Weights of a small mixture-of-experts language model, trained from scratch on English Wikipedia.
Size: 8 layers, width 128, 11M parameters.
Experts: 40 experts in each of 8 layers, 64 GeGLU neurons an expert, 2 picks a token, a sigmoid router, a shared expert of 128 neurons.
Training: a variant of Adam for the experts, 9678 steps.
Below are experts of layer 4 (counted from 0) of a mixture-of-experts language model. Rows are named router (the router's row for the expert), gate (a neuron's input weights, with its number), up (a neuron's input weights, with its number), down (a neuron's output weights, with its number) and show model dimensions 0-127. Each number is 200 + 40 x the weight over its row's rms, rounded and kept within 0 to 999.
Before each expert's rows: "comes after" lists some tokens at least twice as common just before its tokens as in all text; "mostly gets" lists some tokens that are sent to it at least half of the time. This comes from a sample of Wikipedia text that the model never trained on. Tokens count by the router's weight.

# expert 15
comes after: "\n", " |", ".", "==", " =", " =="
mostly gets: "\n", "===", "==", " =", " ==", " ==="
router,155,170,205,182,208,221,260,187,222,253,211,123,197,103,207,212,172,229,261,204,221,181,186,200,190,159,314,175,179,176,238,217,204,227,173,246,197,201,202,170,199,222,180,212,221,239,204,218,147,195,278,186,177,236,112,205,145,206,185,149,160,258,241,200,293,287,254,226,234,219,231,207,131,239,129,238,130,172,190,187,227,201,180,163,209,167,153,250,184,236,217,139,172,176,226,240,191,199,239,260,221,207,189,233,283,155,175,182,182,202,161,195,190,124,138,309,183,153,244,220,165,167,201,169,242,199,127,229
gate6,182,261,210,194,210,229,139,172,243,201,168,184,197,180,176,222,201,153,210,271,186,173,199,230,224,274,219,147,143,200,127,193,174,174,144,146,148,169,238,217,193,208,188,133,191,215,250,268,179,258,233,238,183,221,206,237,232,247,304,214,232,256,271,185,195,195,271,250,234,213,152,208,255,234,219,199,223,212,295,224,225,240,216,150,171,223,284,220,215,171,136,212,207,205,158,195,191,119,171,179,204,307,133,295,196,206,170,198,233,146,211,242,225,180,132,199,221,174,181,200,225,162,242,200,227,193,277,153
up6,207,152,184,216,163,162,207,214,149,223,234,240,188,218,192,160,212,167,177,120,158,199,214,168,178,156,209,254,290,231,241,157,279,221,296,227,273,226,146,175,192,191,174,238,215,127,162,168,181,146,189,161,248,165,228,173,195,180,164,219,202,165,111,172,182,169,162,129,137,216,296,154,212,150,226,196,175,178,126,140,192,180,201,226,204,187,137,139,185,207,264,236,179,205,234,197,204,191,183,211,177,127,216,117,172,208,222,193,183,237,227,120,183,257,259,169,200,216,260,228,202,190,167,214,182,176,129,282
down6,237,189,188,198,159,206,180,144,243,253,139,259,135,245,198,221,183,205,201,201,190,299,215,138,210,180,182,213,188,185,209,223,252,171,230,180,184,193,165,178,251,137,249,212,228,117,189,324,273,246,210,143,294,208,137,140,253,220,149,150,252,197,217,182,146,207,201,194,267,243,247,132,190,233,195,216,148,179,178,225,213,214,164,238,232,246,186,158,228,169,205,210,118,207,236,176,170,209,178,171,239,227,236,212,270,207,192,170,167,225,264,236,210,198,186,227,178,163,200,137,252,202,186,123,186,147,227,277

# expert 29
comes after: "\n", "|", "-", " ", "\n ", " 25"
mostly gets: "==See", "==P", "==L", "==B", "==D", "==H"
router,135,157,276,153,183,307,217,149,183,226,159,172,176,210,210,220,247,217,206,221,240,150,153,237,206,218,211,229,182,179,218,250,272,229,245,248,168,152,182,172,277,239,197,274,191,200,268,266,210,225,287,191,197,206,266,166,179,206,188,198,173,210,223,201,233,253,208,208,181,203,225,150,219,260,249,112,167,216,248,204,225,157,248,213,196,210,125,248,138,224,177,174,186,195,232,240,192,220,255,220,282,188,189,228,195,139,192,156,206,230,125,229,174,214,148,202,292,161,189,164,134,124,155,208,255,204,205,155
gate6,138,208,161,163,195,210,192,125,189,180,230,184,273,181,163,210,165,212,212,245,184,116,182,197,179,223,192,252,191,160,148,207,152,173,200,256,166,213,218,171,249,181,182,160,180,180,186,227,232,242,160,273,206,189,189,213,150,265,142,174,223,196,232,149,210,209,240,227,243,186,154,137,306,258,204,245,174,186,215,219,242,205,300,225,242,182,142,170,212,160,199,147,181,167,250,219,161,167,208,156,171,231,125,230,242,192,282,105,125,233,161,212,131,221,260,144,238,246,298,197,205,192,221,249,195,221,203,211
up6,244,184,166,249,153,281,138,190,179,203,175,138,180,185,224,213,130,264,236,257,169,188,139,140,204,252,194,227,160,153,215,200,199,153,146,263,143,201,174,224,271,188,185,243,246,165,227,258,255,264,217,242,186,166,207,268,190,215,203,193,141,179,250,206,207,150,225,219,248,146,175,129,218,244,191,199,244,228,174,236,257,244,198,238,209,171,197,197,259,170,165,135,209,180,251,348,198,216,188,151,226,179,211,216,121,226,172,165,189,176,225,212,194,254,231,163,202,233,199,160,177,247,209,163,202,152,282,189
down6,194,216,82,161,199,196,258,187,138,154,107,234,214,171,161,161,161,215,234,137,227,181,244,189,206,182,156,184,152,140,248,289,239,179,235,214,252,221,120,232,245,161,167,232,187,223,191,209,165,189,190,248,223,243,217,125,206,144,233,155,208,185,249,193,117,230,240,276,253,167,139,144,227,203,189,176,171,175,132,133,154,213,238,181,178,154,209,201,170,162,244,192,197,219,177,221,219,183,181,195,283,145,220,227,231,242,250,214,195,179,224,228,206,196,245,157,180,171,250,258,232,246,206,133,258,220,249,230

# expert 36
comes after: " of", " in", " to", " for", " as", " with"
mostly gets: " the", " a", " his", " her", " its", " their"
router,144,198,228,189,188,201,157,153,159,226,123,170,204,180,170,263,263,206,200,257,200,137,180,239,206,205,285,192,144,171,205,259,175,188,210,288,203,148,197,170,154,205,290,216,195,193,137,196,243,162,188,226,188,224,190,197,177,168,192,198,158,241,208,171,230,261,209,132,226,189,161,223,169,255,291,250,140,190,214,133,218,171,265,138,273,164,173,159,153,271,218,193,189,166,205,217,198,203,199,140,219,189,242,203,193,209,214,149,158,241,180,166,123,129,174,205,277,180,160,220,200,206,230,284,294,254,214,198
gate13,192,220,203,235,236,201,258,188,178,156,237,221,170,187,187,152,139,185,191,266,189,195,229,162,207,165,232,222,158,175,286,241,195,184,154,165,191,154,213,225,257,157,234,192,178,165,191,310,198,118,230,111,167,152,168,263,207,214,155,218,128,219,239,219,175,251,321,119,257,247,149,142,177,188,178,161,179,256,210,249,165,178,178,229,238,207,239,211,160,194,203,252,197,186,267,185,263,236,184,227,180,137,170,267,202,201,215,261,248,226,215,264,210,253,261,193,242,145,216,162,188,227,210,177,235,229,177,182
up13,210,150,178,261,249,242,181,217,201,251,208,242,191,177,155,222,274,224,196,124,220,223,194,179,178,195,194,182,204,171,177,163,218,209,243,176,183,234,193,180,187,184,205,242,198,213,286,168,230,216,267,155,203,265,273,176,186,215,199,222,200,125,109,168,235,210,171,173,188,112,249,207,137,239,167,172,202,175,247,99,192,207,213,159,148,218,183,171,244,217,241,173,225,198,144,107,202,232,142,289,221,251,127,239,231,179,156,134,229,198,209,170,270,247,198,142,218,187,260,123,132,168,214,156,198,200,255,215
down13,236,165,209,197,233,134,144,198,93,173,146,167,224,218,137,306,247,180,148,219,210,266,225,233,179,179,231,258,190,131,166,173,186,209,258,219,179,165,231,258,189,212,132,179,167,225,218,217,209,232,226,232,229,164,244,236,266,230,158,191,206,261,182,219,250,194,291,214,233,204,291,139,254,204,213,263,215,238,251,214,223,249,181,209,197,159,236,149,164,238,131,226,217,185,213,204,194,189,167,223,229,305,195,204,207,168,203,243,247,223,167,222,206,233,176,184,238,190,189,200,163,188,122,222,193,147,216,96

# expert 22
comes after: " |", ":", ";", "|", " 1,", ","
mostly gets: " 23", ".6", " 26", " 29", " 30", ".3"
router,137,132,241,193,213,239,191,146,224,250,196,154,162,239,155,185,198,221,188,184,179,210,196,244,186,141,252,234,202,196,200,200,252,182,177,182,260,205,212,147,163,196,144,197,185,229,158,255,162,212,205,188,192,137,234,194,204,209,206,217,223,319,214,111,324,289,188,188,165,188,167,222,197,173,182,177,157,235,243,163,158,148,174,219,232,182,175,202,161,213,184,246,227,154,185,209,169,214,181,158,244,124,129,207,188,167,153,199,206,216,202,194,177,248,175,229,304,119,158,191,198,203,265,324,215,195,171,265
gate2,229,258,225,196,163,222,229,150,221,198,218,197,204,121,168,215,203,205,198,224,275,181,136,262,162,276,191,203,207,183,191,240,193,213,216,142,158,265,282,180,263,202,168,114,167,231,135,131,205,119,171,199,142,155,205,208,204,204,189,225,127,143,223,270,159,195,209,206,202,224,171,212,222,170,243,244,208,214,234,228,274,222,244,253,253,195,216,234,198,239,182,148,121,208,218,311,222,201,242,208,189,180,231,290,180,192,157,192,202,254,235,191,248,210,147,280,189,180,189,163,178,131,243,246,218,223,215,148
up2,179,171,215,129,228,220,189,192,195,227,193,215,164,211,254,167,240,230,136,208,186,207,270,170,243,162,180,262,171,152,139,143,212,248,215,202,192,172,227,219,140,266,218,212,276,182,188,223,137,227,174,316,148,238,181,271,220,233,131,240,232,241,183,107,186,219,169,204,197,213,134,207,242,174,237,296,189,261,138,232,191,266,128,227,202,271,249,197,212,158,221,148,221,156,205,171,248,201,193,209,151,201,177,202,219,219,198,240,139,221,192,237,118,262,224,172,192,207,204,151,179,227,206,196,205,188,113,243
down2,232,211,197,171,234,262,218,228,211,168,158,229,230,207,169,152,148,260,150,155,107,200,195,143,223,147,261,181,217,172,225,136,267,154,227,203,232,276,109,269,228,140,228,180,288,200,195,205,227,175,175,217,215,213,196,168,174,284,215,226,265,154,194,239,176,203,210,153,173,192,215,208,172,229,233,168,206,262,220,182,162,197,255,191,235,156,159,139,193,123,132,288,161,222,197,226,207,218,217,135,209,175,206,141,188,208,193,263,221,199,172,200,122,112,166,130,150,230,224,191,196,271,196,224,221,177,212,203

# expert 12
comes after: " |", " ", " v", "°", "s", " V"
mostly gets: "′", " MPC", " ±%", "′0", " Goals", " Pop"
router,147,126,106,201,139,217,216,167,183,187,167,189,209,183,164,179,258,190,271,225,244,204,255,194,134,169,244,156,223,183,231,247,129,195,138,205,220,230,146,184,229,180,218,200,158,219,199,255,193,187,263,235,201,258,131,190,250,188,208,238,212,271,197,192,199,251,200,180,202,216,240,163,167,197,246,244,162,171,209,176,149,167,262,161,171,221,161,173,194,185,171,259,231,162,157,133,122,240,251,234,250,229,236,151,263,147,221,166,172,192,128,205,241,194,151,162,217,171,229,175,233,138,261,233,241,219,123,293
gate5,181,138,192,158,227,220,236,158,170,123,285,180,221,137,257,186,209,147,178,189,198,224,217,212,207,198,234,132,221,252,231,210,225,252,225,217,280,161,206,205,234,143,228,147,164,102,221,176,173,263,205,201,273,208,185,208,194,207,269,228,157,250,162,257,207,193,174,238,230,242,178,175,266,158,211,256,206,189,184,269,212,154,228,186,120,230,153,203,193,154,166,205,209,207,160,220,198,191,157,234,274,285,140,172,131,141,249,184,173,156,190,264,210,201,212,180,241,153,248,171,241,218,197,194,223,284,141,253
up5,163,198,203,205,283,189,188,197,251,179,252,310,216,189,161,148,257,157,228,98,170,250,288,242,210,155,224,179,195,205,168,199,230,196,232,168,198,279,212,124,219,145,134,160,245,147,204,199,217,219,177,114,212,190,222,150,174,214,236,170,124,220,192,230,226,219,199,159,215,243,191,251,212,194,215,202,211,276,164,216,197,169,267,189,255,282,182,214,225,199,194,200,228,200,145,138,269,150,140,207,237,174,155,218,127,136,208,165,222,236,243,214,162,241,236,196,242,264,229,220,184,199,124,199,168,218,174,184
down5,151,148,176,254,192,226,198,370,218,145,173,239,238,225,238,225,220,188,216,195,236,153,205,177,123,223,178,172,154,241,231,190,200,252,150,236,240,179,179,231,178,176,200,193,197,204,191,292,200,225,234,264,93,157,214,201,252,239,221,262,241,178,178,170,172,178,146,199,193,189,185,105,182,173,129,207,120,179,162,204,262,144,214,225,182,226,234,210,235,186,212,225,186,211,172,157,212,248,199,190,157,154,203,142,169,204,131,235,198,121,171,239,201,171,222,233,191,149,172,157,243,144,175,173,187,209,130,182

# expert 4
comes after: "\n", "\n ", " 200", " 199", " 198", " 197"
mostly gets: "|", "-", "es.", ").", "ed.", "ation."
router,187,202,202,174,269,199,247,173,197,199,130,194,193,191,193,179,240,194,222,172,231,180,136,278,190,101,224,120,131,183,129,154,208,227,232,230,172,206,266,115,270,145,233,221,187,249,202,214,252,153,228,226,254,246,261,157,145,226,202,166,276,209,204,189,226,252,140,222,233,167,161,205,207,207,196,158,182,236,250,180,118,153,225,220,244,173,117,197,165,268,225,244,142,187,213,144,204,167,219,235,229,176,133,191,228,176,258,209,162,238,176,223,224,138,164,212,223,174,177,179,188,130,240,244,263,230,228,208
gate6,163,114,183,316,161,184,135,215,246,147,206,169,235,206,155,147,271,224,181,216,155,203,205,190,170,193,158,173,296,172,212,243,202,162,190,226,205,200,169,198,165,166,182,268,171,233,220,251,224,140,223,188,124,216,170,201,193,153,241,195,154,175,213,193,184,224,246,111,177,234,267,263,179,222,203,163,193,196,178,169,178,199,112,213,203,319,169,157,188,217,259,127,166,210,199,145,185,182,178,185,192,148,193,176,200,209,189,186,263,197,190,219,234,183,193,239,228,126,269,273,181,140,173,230,185,281,232,212
up6,159,172,249,161,203,251,219,178,152,234,224,193,167,212,229,262,150,177,190,207,197,160,209,218,149,248,180,234,148,195,214,147,211,180,186,168,194,157,224,180,261,197,286,210,178,224,183,214,118,330,246,227,197,190,190,186,269,176,160,188,211,175,242,179,218,223,243,239,193,212,79,96,186,202,238,236,165,121,285,201,198,171,213,172,170,173,228,202,186,158,155,233,213,169,255,230,211,225,180,202,207,216,168,280,217,176,201,166,175,150,139,143,182,267,188,138,213,261,210,174,255,238,186,201,274,136,157,232
down6,258,189,179,156,147,240,270,156,185,162,279,159,197,254,326,248,188,203,194,241,235,209,156,195,196,208,134,245,246,226,146,253,223,159,183,161,207,181,179,193,266,176,184,218,247,229,187,147,172,167,229,237,234,271,204,163,163,146,276,167,226,159,295,179,206,170,221,196,169,276,270,155,210,202,182,163,181,179,195,177,183,219,197,253,169,185,233,158,129,259,236,238,198,181,211,190,170,187,188,175,215,185,190,144,214,168,133,169,219,226,211,234,215,208,271,184,160,282,260,138,265,181,222,265,239,209,179,170